config.toml
moe_layers = [0, 1, 2, 3, 4, 5, 6, 7]
init_std_router = 0.0116
lr_router = 0.000484
num_attention_heads = 2
num_key_value_heads = 1
attn_scale = 0.102
tie_word_embeddings = false
parallel_block = false
init = "trunc"
init_std_qkv = 0.0527
init_std_o = 0.0527
init_std_down = 0.0527
warmup_steps = 370
Below are experts of layer 5 (counted from 0) of a mixture-of-experts language model. Rows are named router (the router's row for the expert), gate (a neuron's input weights, with its number), up (a neuron's input weights, with its number), down (a neuron's output weights, with its number) and show model dimensions 0-191. Each number is 500 + 50 x the weight over its row's rms, rounded and kept within 0 to 999. Numbers have three digits each.
Before each expert's rows: "gets" lists some tokens that make up at least twice as much of what it gets as of all text; "raises" lists some tokens whose logits its average output raises strongly, later layers aside. This comes from a sample of Wikipedia text that the model never trained on. Tokens count by the router's weight.

# expert 34
gets: "\n", "-", ":", "==", "\n\n", "|"
raises: "ared", "que", "ron", "-old", "ited"
router:487437448524473494512512623467552586486448491472465508496615442580406450586434455526551449542503509583434477574439425457483465518460488466423499556554457500537547429554503484495492472499520414394540462489414453492480456531501573543473540611579559537573542509438549550476552453452529492435535462552478494584501470566449491429469548471496573509524446488445556454445430538445547391519522462457476448489466468571569476467479482563505417480497557454496478488483498589494445424565493489497430540490580518519520519556412478479446563534527561453452428470553553500579460440550628527586
gate0:510617518435476486554660405574522497483501542445482604502444506502467493429493466508530562412613516512540435455403452534393481556428434505512424424618593488532533474454506577439488457527497448532477432440496527513550464473519495497495425547411495453489468500482526472477436480452542477453461566474490504439507493497481469520526485434426553542509459407475458548484477372516530606544564485487513461494502477499522522471540504529497490537518513437474483575545540504515483559589581460575511497452515571525569524554524557575458471550486605515498617519395532437542484569583545534464
up0:495514541538481444547579534566465448593468526428436528569558444487400425602452475493502516487506530577491539454533448409433469479437525514485420480545432427466504463427453511469540462435559600438561546517537572530523432448447405489423485467562519428537474456514505553581502559450542471457596508564485479513549477468491438452530552531446527495488436515514496506528417511615492489490572492606411563557548519522490586550447437471439490447559458526553546477443611500506583574565480577464545557511422502509501539481459440493592448471594467522527510480510509582547554429465452492507
down0:447421415487482508540558535474515435461518486619449450506517467492518511463529513507677508553467483400510433579523580517537504443475499572447477545462540478460495528515574553535559499516438435488518530552407518541551581509567551436557539522444583418589529409499389494464509387505502401433528536527532491495478518407541505550428524465513432496492531478483526494504547480402434529577482501504474546487393451522492532537560415492448509448453459522485556576678491413488500457476474483498533509525565533519580562492497591501530507463497490475569520503463417510454529526561461489433
gate1:613400508509511532485511482508514515529583483522411528502567542598503496497469453459460488504527473425523420506451481518441466519473497548589421481519436482567601549521532477476441511592532552564436568498535566418584441429553449459456498529555573523532488468427560639492511614466501521548427483489483453519481528499452521563466562534440419556532489515548568532422469564554503588475459495428449463511453426432404534557417484525495542404546526540441498597514486438512532526471502466563521615434431569528482549489480500538528528548453469480545461505514471483427432389482554491569
up1:531546505463479471594355647511451571362456484519575504524478505408567491486342524478486410543488536529537476495438398504454586485526468416436515484563549485467528464522503534456590508498497480421529500526477534495386529535531469482527570540555494539454571498470518448445430493439521484483537502478543498419440523545549535506606475451488399455500516489419635455567477551465524504468530433481629476464568468420594523420513546534464497526540478538556549513472467484526482538460473474497541514522420478532532544496471507463502471483472555450509490551478485437576484546501481474614
down1:471487498507462517519599556525529556570557525430463532389499503533496604475514453500520609486522548380464471504500458571435459403458435529517464561493514456415510534403502452485445492393531595479515584572449530534559524460498412436527472486528497432469466495464476503539579427485539535449551467540519489592565474431415485461483531514507508538494498488550429505526486492515528461510622494532450526546477454490443452488413463500419481534430509593480476472551514462483555446470530560383546453445541536425517635467592501474576546477454470474541609585469431437478565514507551561525
gate2:570357508574537528398478575524496466499538547496522544477634577487501426507509543549371539525533489495497498460414480500482440466545477584609508504470514543523448481460560509472358390506544427460493459512568476530552441488465554462533594518566488422399372492457557492547538435451536556430532525537466452477482509446433513479463454474456395582561567483473434474500488481497539533521427527440545501557530538498464501442438475530470541498505570521498517532545519498524555471442475454566489521465573418478541465524544498504535461521461526579550554581480408546525432537559540423443
up2:570459564546489517462482609510544482466504484458469597511638584534506441490475450500449534467460534530469512418370346462461466542465488590529475506477521493566465411563505425445507511447533494507497423497597511522441478445525500528443540570552505463556535470430511454547563438533550576468523425539457476442508487543477538428396447482503497504507508479553510561453372442507517529476442451516561490591522530478516497437443458555473540490523531552493561522463537569518506516571448456534483466374551390533468487607444492474480522527558471546515501578453464554458429522571612475550
down2:440472466503470523586485488489474485443499562443519497455400468479610617476473507437548444541502554554616460478470463568527574487536435444467503448487436468494441514470484446530581549476457502575481567490600519378457595527488496485496526521561403517480533433584491492457503452484467632536451550422496479511528514505548531601521476481473495544485542497445515431522510605511510409516546505420550442496504536539492440620542569407503567544447443476609478463534479451506454458415459567504528435532519568489585467594472411525471497405502497540466459499591542505460477453519455527534
gate3:474466405467407549528502506573519439506555510520451522504567532539492500505449543490504538446545504536517425455541415487462482509427438542380505476544528459518473455508563537508483530513504468464422451485496434475517464503481524553466585595538491500624521462463467413451518581517509490515525489445518413487510422586352537491421449567476546533529496514510586478502373465520499426439473497490553434538487500536517508533606503457472567497574606528543436547463514544376547370537541465544398479481600528580547419484552512517492524532433459530542548487509598497543514538600556513545
up3:522542473467417483458502534546529472466489463605507487547508472485581478530444497539559540474490527458500603609550522444480570517543499545532483501466575491475473496471546526495541564542474574390501485461434598563501466428448545434474480496494443577483424496610448510521486438468464502491370520494538467441520479485552481487517503496447440422517595475529437485454562458553498513504414556465455458520420488522482561542502468408585598547588471440494483425526372337480537493386435509489442473531530484571562514552600517509546470518514524433535541515501456519487582489462474547375
down3:468539455476589498480533441468445430568509513526519491580601527576533481527529473450538573359525444578487498526528416403516457525441532442463506472502575503419408434514459476468537526461480501622574519416523499409458559583466560496553501497497434508437522454511460445596463488564492566573570432536463536505454442571533534536437528581533534465508514414538572557558527522580537531465556461554504585470508494521382431460545506517517543447506478391510496510464468593457436527553452520473578552444438463517483482566508455467430502408432460503485529499535537463555481460533515403513
gate4:551424498543538550480499598541497571440555411593533510449545504479458475497461546533500460438432410526529431520464395530522537516464480436482456518410528534554500487441461545519384541557632422515498405512499506421449448499541479447510543565588414468490504416533551482527529582511515531454467427529510444459508478548540565505467513512472546536562483455508428491416495424504456501371501449564514548562363621553497598528493467521497546559583533535479442566556484473513467518456555539496405453475487514499467555453462510470497557510527473416485551505463450548465568549591571533507
up4:476446526524480457477487565533504592569426518516410530489529559480586449519432610521524474582406434500544574392529549456433571492562505428506484561408524534571460449406454547517455551425471481491489514573439497496479446478507396444528457458441439480520548519496434464385490532483518488583490581599602438494453412516493498530449409479548567551516504608548470546523565502448473518503549496472556461502526448462400508539472428559521504450560482485418500397538527519470473504526514510538468540495453503507492577549459558569566452496533538433481507503501433519538486416474552626479
down4:473399473440513474471372525489547426559527505479500530469493463398460499518546481544488440514569489605402430472577562475543449471417553495472533442484433460416533595502393500549421423316539463504512488566520520489486502491483528600508501563528504552517512442443558533526478571545519543513508519505463460497531438581570462522519524527587503501515510554503500554561461626541414480465463444536461578545467510445537453475419573535513551553431486463518518517494441519431541451438466508501585432510495493462560429486484463488390500551439505548530440562520492555445454534564467440582
gate5:574414580501437529518492505548541606495495479466575495478419471600572618489458520475473461497482486533570456445441503424483572516443523518466454487534545416592451562504467516436463596558500448468461533493546455447544480538585501448536630484547486592453456465527511459491507470577579522500530480465457493499489519482493517487520542423436470542575475362533440508476464511527406538497537403559526510552505474542557448568499430409442469591542502503473546485456557496550479576446558417567575481477475518430465501500510461527581425485432484496512482482539421468463586617511517442405
up5:504453478479530485436465567424456579511455539666520420469473495451501556515522482496561492544533539492489426487498467492536483488510524479536552509469469608430505480478550445525489416513494440521469543487545453548470435462454558499544479526542319531461515491361525592547487573437478505508534546400517399510605563505497524413473550581537466540523505428388632502521593546548478439536431459475456534543441519460558446541445498502482452505549507469530475540519512478539527532475547485514498577428513394533531451430526501521564468470487419377464555561538495557473518513466441505440
down5:583570527539346484550471518530546560507519471443529514460540548517531449567561475488495489509566536448483575502535604470488470494552473516530446561579609577491524509413421565454480568549427515470522418580549415514610483408465445391494467519475548510508463489522523500422499586521603493517488463517500453513566499352452526478580565512451514492495488395497433468530499497479572465460494564505477501506480439565397463465536476482503563468496527557473453462506556477512501456510525476482442389521548611492476436589435554446482484476510519542417502471513505425465575557408534523558
gate6:440546512514499524486588478554530595470397416461424454462470561496507531474508633478534475570401502487499397445482523510548391572536460477485535533377485467579525524418447498451493409418467452497557370588434531554467497513434556489583514563500433514491463460467477445475641549496544494560557493532530593482519475430400415497420511544565549524504521507579495479544474516465514504574478447454524453473605477542550442446511472533560479496504530454499472504443549504447522490556519559528498513486525588539466496527501488491548441494618500544521444533415476475515535422483508547573
up6:542646514576522497501547476536498516492475421479447481463502530511588503473527573494563488467566472515502466455435531445472449566484447465528531496420515478575491499410510510429442487508461488567512452571471480528553464498477498500521431516523456533402466473489513480423577511513508536483531493506498530532518443397396407465384520629435497577464586515571452514538434467586461461507554468435539457544551533502431517501485435566581440467561572474491461540455533417391519557510594548468468507505551555591493440547419486549511408504578544532546486556409519424562550478481563618526
down6:528487491376538500562460552565491475536560481558564432589509477469491488506382524493465510527555476420451472549431479570500526537490512455521487442527477541499440478489512430470593462411532537535441484509555488475506504533455565545527439395588444521529406471470493480557433579523367532521501532576454523466542513535642563469462446543541444507482490593565525497464485459539505450502582424428512506506506506520580492519509462459476514528408438482470552549492467434418539601471552543414557381509507486523466523452550500518433516518519476375625601504498428525466525512418510449509

# expert 38
gets: " the", " of", " a", " as", " an", " to"
raises: " ===\n", " ==\n", " ===\n\n"
router:505471448538466422485526567447498566489522519464506438546613433501521459537391508528504469488581474503508520508534478469507416445472519496405571535542453612480523469511487470567548457485496444460569527604519457501398530579451532494490501521509530582490499587439506551475495454437489479498476524584519512538477535557542500489525443498488641511436431574455553451467527513432600417512558427469445461513567437547532462454543548567460460477456383434563570425542502526600509481518504555492545498581551439490569469532400580386436540439515494452456468481581556588531467441476510449532
gate0:587480550587503577575545521476507560526504478562461568502554516533522590412517500467431520491521515477557490524481469553521584484584548527525481482465548522567490500527546549530594529534421482481381468455570500580514502553569524567524492492413584447453522485334517534391416458496518471521517536470497540502451421453445491550571479458455390525423498555397471564526474497480554480477488620439599508495494515548535550528591552397548539464424527567491544482487445563461435539531533465490526399529481479451503607533470481447513453522496473497418438473462500463524468559578564471501
up0:475527553557554558451604507458423523360534543481469426425486552416529492465472573474469504384616489455599469478538479465407418538536511466440520506493568594509528519499567480445475506489497491500466532512560543440540518486470491499538439471465517553499493558381533493469495479495442518511426487470488574459488474516589506515443437474473443479467392521452611571473550502519495590487543531467511425439616472508528426502544609634462464524539441481481448501474461453556508599614529447376518551482393575502530486537527556554458493456483489504514460506534534447488518526483485528473
down0:500501485450540522494478489539529450582497444449501559540435465493478495554468586571526529547449585543485429505555442472481478501428453439482453547467502479475519488532467487502442491497549557538483456532527523500605570404449546399459539504601452557537502517520491485490499502518441492474571505458529493540511663516440506416493535546546580500503506441534467431492530493535389483408525467600521491401555504422538460407387471415600559486440512416526434544528601524493577382404516502565499511444597525545431529449576458549503535501426469471591547549458454497530479474521529549531
gate1:540529517649497495533486507560494571561493558471571479495418519468442571535514437466569557539464467496516490470469461515534461424455583506485524560533474538429433402565477535484511463571572424523433510437453506513472445517486460559486459518558489460517459497593523579553555475395427563534472484425545508555525479510451477502575643515446463513527519497481525412496546434565577519514506463486497448496580476502574504493536427518483431559372480418515489508534453496482484536502394451481589493530468525521497582484397501562586518444448500469564491451622577463521584492628549516496
up1:481528497454456408542500500494538544548455456497527576483413475461494508499524605560478569535367600519396417482480502537574559552608496534476451538488499454435515592560508499556572463457435552556525478518460377479548531390447497448534515501510551487590487488551558500498520599492582462434513493460490469456552547481485461607519463523533478471463498504535574514507423540434568538546437427481539532429439544475572478463537641510517443467548518460502526499507533550506367463434476509452465483516470575461454562455531484502438482566512566485482439462512486478586568428415482469582
down1:481488490523602525473513494466544458619389516570544466458425480469446470605503419493597530477508464484523499476485561500459520478500529538545580600471507426479544467501495531582557457492556402429530530449490501486517512447533458540509435460572433576604429488557478555498524521470405506376490627494554468552560457393493535509535485502528531596578462530542467466477475480560552533539522513453422559393483547469496467489530498461538516466494421524625482536466383593450510468464466499467453461532415493535549537408495516583459552426472552523447501558521418475535522488508459557515
gate2:500510562513508544521550444523463479462471504418487583582472529587523500437476507467516542505515417455512532601567530540528444544496519446544521512458516534460601546496519483505483471500510556484512564486592547558466550452533524457497529483441500439509490396486600471552497513543510549594475530494467443412459485457527470463584439526464428535564461519554676414326502462445536570481383492399435436555526417435484508523559543554460459441402439471469531478443454400541510519512532498477471525517592592460600530579493491495570450486479431539523510505526507451536533489489458527537
up2:332488509386451483451469530608523516502468502480531396472706554435509424530530548634522491451572486510459571516597412506523501472407568425477411467486533466578459494455482492424556495513541481461457537526525503514484514541400487454467568527512495461585488520453511500505448496535487524467479555475511518500550535477528455459492514562558526535478477457525508534502450533484387392424427536553490486510540488491440529518452490469486513544515534553513403507499594506510541460415455573503485489595416554536536428547541504464539528540553502576530557472570468583487512561494519507572
down2:548472479506512518577522501331478488544483505479487524537425456473524566549521466475544503514485591542551393367450504528489502569571477540539516577470554450436564489535535528570518487510472483525505464530493458460542441389576510489478462687552422585482431509572471517496630449523496515492467519496576473477551491553431522505524451464531461460566524427549465455389489423538561548534556466402411483515445478552492518464511487527513495482581464540565521539516481524465480493531577412483499454451500507476439524481436552623526520463516476427450472521499444464602519473468434596466
gate3:494496462603404563453494482372557513544456497534601522455486560541510556537491473467504561462544451515552542471465495488510442489408529581461515473512490492540637423498530560505378456436622492554535574463541500503468464525489558512470437505470558462421514426525522555481562507486490518558476460470522566498492488471472476370482436566445543512499486527500484407412504445550547466537445495534439477403507461495485458525514358453465538533593432570547438464531515503399612468546531482552493464473543499509482424429505567555505595494475477543454583474505553526444439555569463538440
up3:517586498501521459424496481419529472588451514506464501587465570564546519500503529547485521392523477510512486516461458514556495436435563575523443446438462455452546476465561534571591456325525504551483523467520495508510497547478539524527531503569389436427574502421499603490531556557407494567483534512485458556500449494502421402540531556473640498403484516524521431540447489588576453466527557592453504389574481466475474566480438404546518481596371510567465493467516515448473543503468516535519451559487522456471460495501535568518516422502491473442572519549540533492441527485503486465
down3:482514473502539510490413496494495509494373459571506604565533472479526511573484419565516516498520410507579480466544461563515553446543465408403610483403521583516471487474420501497506520499560567504443496438536560381513491535446509505474582405470514433524551537544461480474500586457527533438521544529545546470516520499537524403486440526434434534613489525580462481485418583560475558540490560482495545484472504491457423458493461495525536574403459451443496518451504487526611511440506602491490500533447462490475539481498480517575452508425424524556606491541401447579630478517479556540
gate4:484493527449462481430660495457426486473414393485543520558515559524548497459506493386476592465518516549570525497432471430517431511424494463574487472534534612517489561464543536476508446531426523499486461489535514571444561522449490522498513490562578571496545481424558404440505515502500434618456537456560420477555536459530522494470392505503481456521533526512585557500529570470549516611505476485422399520517464459498516459537510565494533489509443429519570401551460548366440522534551444452517584445434566525563481520546490523545549437578522511543531534434453543463484456529577539524
up4:485531499477578486666542416470528539477450513521470560554454509519467527503535464518586525435480568442491518405578489619483592489601501434466509509560544429462458558471506447544398555526540544551534507569466530485503508456493571461507474514410527419550447547511576469494479474540519474569501442493568453543352523509409557534548574562560363410484496517482458475488465454448578512522484529521529477453506495522437499468489485554450457494594447422396409478557437492428505485572457506474478432535465487533433539510529554502510412513529470470475475535608572475534507491513496510414
down4:541434470504542507428439564537526455503503550411459472462487539456555559437556517496403551506480412491493510532510536518468501404340446524530537512494463560586565513471465502491512408416515557440513465423561539509430494580496567486442564463573535446520503561548429553478465521415423490471481481486503547450516435517560427500437420519596553556451474508441558546516406510532496566438530496471509531488564532537541520522514535497543564483489434528577580471393490558561569498469465475596565521471499436444509525457457612536458527554439494481474554368476399477519459582472553557518
gate5:492428486561490487504534479539415454493586600495381476424505466520502451555421603449496447456516578467560407580504501466442444507530551502508563498572432468528591365516481500511493511474472512538505404529520463485515570603489486546500545461465455480523486531499474575558470425461533455471508452547480518597542519493540526600526425387458555506530400517508475496487549543603537600484412474549486648533466509509473481557510505588523543488448514518500397470563481516516599536399497502502557585510473550503555472428444516490552467508417450478437459522564499470561458524464445475516
up5:495534543444475417417557511551441451443538556464464516527508583512557537422444470477474548420528584470556457575554443396462396578505523498511476458432536508536491477529535505445511504550519482561496442500586498489442563542510463527494555433452476483524547529491471520460508473506651450473454493551588506486600532491461570533500419419470544522510479532446540503553642503476454568485455436623473527594538526526435472543455566531521534462492492471488459357493522465531530512401508563409509610461499503592514453474521526422503507516501427587509509528555476494565477554571409445467
down5:507511529448520450544406506522503489522457466483611566515534545451565506471552402455488483450563489449487562383431528562514565420539514469511445361413478515499389535577540530448457461564544551426475548493542526510440515478449549420516512503540439601489576526524560438482467477575527530605467492440654520527507480524486494483460602498467544584460548503455593555542507562468513483490470556470583499434537455549502465417502468542505515513509406528458560467500511486582526500445387478506492478504542382472485504457530427421514480465495486500525599413489541514470573524500572489563
gate6:472474514504492555590592381435447473495498521578412575529556400528463470413505476455588371508501433507548537572505500421495511562514445436550475488412512428535473466502573439447564598487418523487499512532556512498508543512486498492548479454505505479490490475522428446523556418539477527585513469513466573482561489535569451318405513554518548527474465470487515462492496532562444602523534424487494503455534490529425518501521486561516459480528464462537507455477466486537499541383545536522563508616397551503494630559510458514521512400452461542511527541539468457487478376494479511527
up6:530550486429478419526491479627555480530454443467528584526502564475510534500543553510667508504448616571458495522477520492501470492556571561533467489501483425574421526433464541486510514417419461529601455511499502490559439425524512565523501540521537358512446613446468547539496521483482449488457524469479489526496521456430523445666496542555447511448587554561493474437527476440446522459535511503556499547400557525525465503503505534536526484566491506503473553510533538475487479513378537455382519501497410487533464523563459461508426522437452405397540534471416553475492518430468542513
down6:557390505500567531543580493478436523513436547539523484594551383502440573495556448525480441509472526541603443510485490513483473458429401515454478457406598603471482536489546507507531516557594535510458442421445528454458570561605564573519537534568461584461503517471437472527505463518550460566500504471471532491473499446418489455404458558620584505533452446427487524506443426534539435461518505500487447445542492579559514464542476519460527473460486486545470504486418412578563502452490505448542558466518537468444593452426439536559582425600440479422517540455472490460492525469538526532

# expert 14
gets: "-", "|", " |", "==", ".\n\n", "==="
raises: "]", "\")", "\"\n\n", ")\n\n", ").\n", "\"\n"
router:458495482498510508484462588489567578525529468462500540570525466482479488537488513523455512560460518578467466496474498538472489478418506567353556549563472504479585525583435418555472486514522368437474495580433421507479564574459521432522460554493569517537539520512519481560510509442496420389525501529535473507480527493474519561422522511585577464496506438451595450535448508419572439467527408446487447491496474579534440457430529553470405511441458479517574491546486551492481475578512557469405506589512484448451471497420578450414540523512535434439533421525495513626519451548639539535
gate0:413541469426481566432526523561478427509520473528522539438424542473587535420584527461414532412576544560521571488501425487486474561426500473478530533531475392458460565586535463508529476496487478541540516472456496406420550541479497488454352457427499490436535486488548517479454569500614469519529496406408531440511467626510524451559546604549615577592559446499482543529474522513432500487420458449463509428566573561434523538474449556536494581514478458484553483457506518439494490475524469555454498480533504488507493632464485453511477541444417506506523469456497542454438424478536489535
up0:514511489484514509612596440533463468432443455436513542429497513531620505425584432575533557546536545444535474498573474581518439520527486497486450582456609440421503551448535547509494511543566455490490511449552518466512573418610447551431452482449495482533512471445566459432454483456559417555493503445501549421424475522472562507416513444448582489489469505492513515568487490587545405444487496543526494528540545543425546501397367541546590470466431437500471575481496468509550521564517530459459467559551514474399526555518489485511474515543481476569510463452623488469578479567577509494
down0:548479511588393513486479524505538458501583520457480496387499486457502481514410492496496484505462520525464512587540493373609480479588467539558519466482375602497517492454497493492471487537530452505535484565493480477552537485571508577532580465484583526478466477561515528511494475503471548523584528600518473555487538488493503524642494531445394571505546462490484477457526557434524564597530495488550571502401506455514475423488549390598517467446484478588364469524467588479476428444487426477517540452467466503537538397554451460504510469550562497579444568522467429453427471463460600502
gate1:577456521485413391395492563475572561458427624528480499606505498478514461493562417462497496508456594391531556527509468573422558511564500503495578534549555494480457482473479553501578618379475427466522548466502422518447576551523540566519465466537454531480553474498555506568546546524460552542491589575451570483463541643491432579448471488514550432366506462524555485516478482652495472486491481505489450482617552492510455520562521480511479503482498511507507530468492500433490420428480518482476445510504436549440430521477502548440498412506523457505524443493508484557447475548504475496
up1:509525469534537509509487405541435469510566468460544489436569447510490468540429550548520546458504480650404464507516502448573442442531565499468481431528482525439487566475463455542417435607538523507560468550546461506575442430481437458446553534530521553515437529517427487465453422403532435404513478404526405569483480425538570432569536496499481551590487583464408409543546472444563524574548449482509575428415434542463536421515449447429528570510504499519517485529537532566515476553521539519539595597493496418590572405475485465505480524473533482476439544501484508453520499490503471476
down1:491505481565607473459467536581523543489518493476499481492615538486384508464499489526450591510494547564475489519505466530437512413534527512538560457499469492475469495492500541441468525532517450502470527487450473458530484475473502526453534799493520579478526530503516446506504458463486462509459496450512513472362535485555549585453500472523495562509483623513474471541479463505569508550593447524518499541483596572529457453505518489421522478504483408540517486570473534714407473519530587447419499549483503529528507510483482459499406526510446508511552472487454537534501492561547440472
gate2:485579523464532580457545472612545455506539451525441449546434550495500563468473443513511486447593419493509454448548479523465472567439526462467435439564482532465489454530428474507429582486522508455451489498553518451604459528594527489502456503459505515468514493552553437590514524388540513459412519484502458434524503589556550567478516508504522537532509460565522533536495547443553589410561399417434458503565576466440530425572540522519489472462470507458492538508488542521407397540503455532449532583509477555347456503530521525331493554459475495519474459511514453618496497610508497483
up2:415513499480601539545481479506502460483565487472556547479510479502367449500429580476525495586455529478434504455517539557576474455552518519505481434478478427370465667472524393443573542467453559543561517518512513476496497495498536478481547503451454525505441523503436433528452513522457492490537466485453572472581494450544371560542522506501596561485469509533428452487410470563530465602559595508537589504371510622463523515522503542540591485537506415474552488471521548506553539493464578579489436556546574471458416541506509442552472487488528434561528442556533484464545479504565477535
down2:581499523452510448484516444510493456480487565467483409532531531507489563497546524417534556488460561512613522518453549480437437492413411485498543529469533566580510435517486543503573492466516444487528473471436555547540407463539495551531475496555584415522466467443547523500509517471488478458495575515528489521483438534556614376559454454420461569531424531445515493530516420551513541463447402518521482533586512421465439582559494419491399560545480494496429402486553543524371405465446498553549451538487521517522553417479489460532600528595516572446507614457427501420460465516502540508
gate3:545562526454493560588480549560494559497545497485507478565454559516511512478506449487495506568443453544496551468497509564481504466424467507356450473493454561420491451553520392454409584492506516594406463452511535490576484571519538350509471513464544508461533523500501440536513506504514425433423552542468451481459492529477558498484505524467505590587531462367594528538435489468549453465568393443487381465576508539461515446501503508517511470523503477453488601545456523581482526603632509469394449531507523544490521614503573501485558500418524499457580428513539471516535503501546509544
up3:514576519566463459484530445419355488451476476502451579477595534425508512470607482524456546454489518522493422484566521562490504359515487544511605472408476479469529531533481457484554544504492524544472460535483491583559489509531496512573464515547425553533486598537435555475542499585538449537512485554489495575487421524503448523530527521454505496434464506409548538546535487509509421461549431513410396577480529460452424480517456554415455462469520555575515449407463396506439463546462519467578445531594503557511530551497557569530497484534567597529538497472487523448413607457501463601
down3:469545467431504535516532507549420533550526543499529487442526444582577426506442466501488524476544472502497450500394488464514465526545513523544433594493500539548524452473536538463437600579483556393518473339466526581559449551539522463579604447507394520544465484391505550495598496535534589484527493426435506519518562446492442467469381436543481442514638479504501502515445513522527543451509511511553475438513445507492463528508619519511467552488554534490520566450513477462501505441445481579527602409559432440576535470429521453489527451472414485550419501506561563540483496542557554538
gate4:562528567642477497443536458457505458509528596504438515477551475525470474502421444567434533503595446578498498490472503485514394453384446444486512496496483528514503536474479445480383474511512483553438543520363524464506501527553492517454449518480562541416504494479506480392531487430416518526422504564481506536534522560495407622463473449402660529485580455460571493474468529497615435497562444494420476458501445467491493473548489523463507437547531539484506540517490605496439509588508544463585528457553543419523447540484521461446599517442541524552519502527587497566521444497526483541
up4:639552559576511626481532468566514490523488494425448559503471476556505563461406499455462561496591461556544451444494532490440477586416462480516537493555508492517543484511536519484414526495531451553385529530446621428454543444526478537506497477491603391412567439471544425466458510454520490523477497493538496463560411542509461611447539498498493518528562444590526532586414478516592511430507445549433429534433481424479427533463420546465490447455595502453501601519472553390536541558540493519452477483506596532524472494485518499446484524456518483526526509551574422491454491523541483480
down4:508433536497508553570365585471482594468481506534563430542516403470485575460519558483539433502458508490476516470444432528434571509588591496525508512600526481497506481522524511535577509501490475516476505436588485526511439550532447512369567587510494509502518527456491580496416563477518550528515437481474574436507573412512518459487488541590484549561461497449541455390468521511435508527435534487574463487545504502479520552482496542502529532550518460435484433429491497433467465507452595496517618437388507531492491461497446441539543349601506527443554407431452508432483467544408559462
gate5:495512555489446597489505508579500481485559405502480518534480474523478473521448405442529487547466471561512505439498462466502524513552466494472583457486554443487504479417489446481410586557509533488519521568539481444454468433588586552504471479539458492546619488558453473526503613585478508475419509393552478490495458545537451513435545528461553511454453461567494503486472506483609555471496515343449468481531548504381565415490477603494458458431466448481461570467456529476549480433589579408446439501483525528396551494430508522418537556550577485497500593463464580512607504566531473485
up5:620455501548440537570385536553494567548434466450552431488456417535522521517386483506537465463418511564531477564483426548539573472554515546556617539391488481579546522564487454417566531471545547516505436456552537476457444602494488377499415529454550500477449495479583526495519462439561517468533578459517507509491473547518572436520406538461506544633464519401505441487487459502509528500516477501448524514531448580522513475407511470587490487454563557498394454530505481485538523508494529532517520561449446538447510466450551470565478566474449398531450506483547561566453472474573440448
down5:451569414504571555424550525557528410442558475447445569523408545513562514543466497413491501495538465583538453425470516452411619481507448446483494524661514502500490488466439515595433386510530552441519569516503462528561546437469541514597504536463476481544493465502519448539453557572459469506527471522492444558564540509444441627455548456537491478484517507560477535522549475430419511452507542514506501507483496478471532495514570589476422474517454407453477514486478581487439521588552450369586484515460504447552527423524534547414477429470487593537461538520497449597573517473517505490
gate6:482523514527502438499541560442435532543419425516555490472417545514566489507523434568525497532458407498462433486491499430591490510506482505493527536409423439562511528574502546539435568497464444553481487502432536435445612560542434513552471487466469443530488552502464434511475564514499431501548667521543482450503422519416550600481563601564438591515547478468608579553475521428488537496441460556463527548641476494443498491448475547598417415564429576460502475475482596440482468442511466505533495510548486507490443461502522499528465511421474550567540537482527503448472468438558521570
up6:450474441462439518570502580541517469492459469490571446454472428455509513544443382536419395427533504442464444544458475590613460557458468435474577588483418500539441422503500572447572444461531493521518569522454495476469503504484609473519569498507501541495646503468580472576478431442530522535526535392529548636510528527481508510516571514411533478464532433455552572489499578494518475540498393571575426513435534476579466490468422389534526525471454496520510443559559443545470565527447467450549517462485494502430530429465459505592452471463448490490569505482495480482515542492524498471
down6:530510539526397438467481424490469487485487492577515502472502541499442548508490523492535489589508381511513542455531462459512511462554522522493592426482645436513520502498552468549462555466461534481430523497516542553525570569511481484498484414445496466553597437524504481467478497527405391414500462582493454318514468498457473595474461568610476550495564471567528539512479489453537478447557479505381527443612485569484542381456485452465480433530514592448457486430499572462471550404582477490424543534498526551574478538561496478528553522500461534522434481501453476515548562463475550579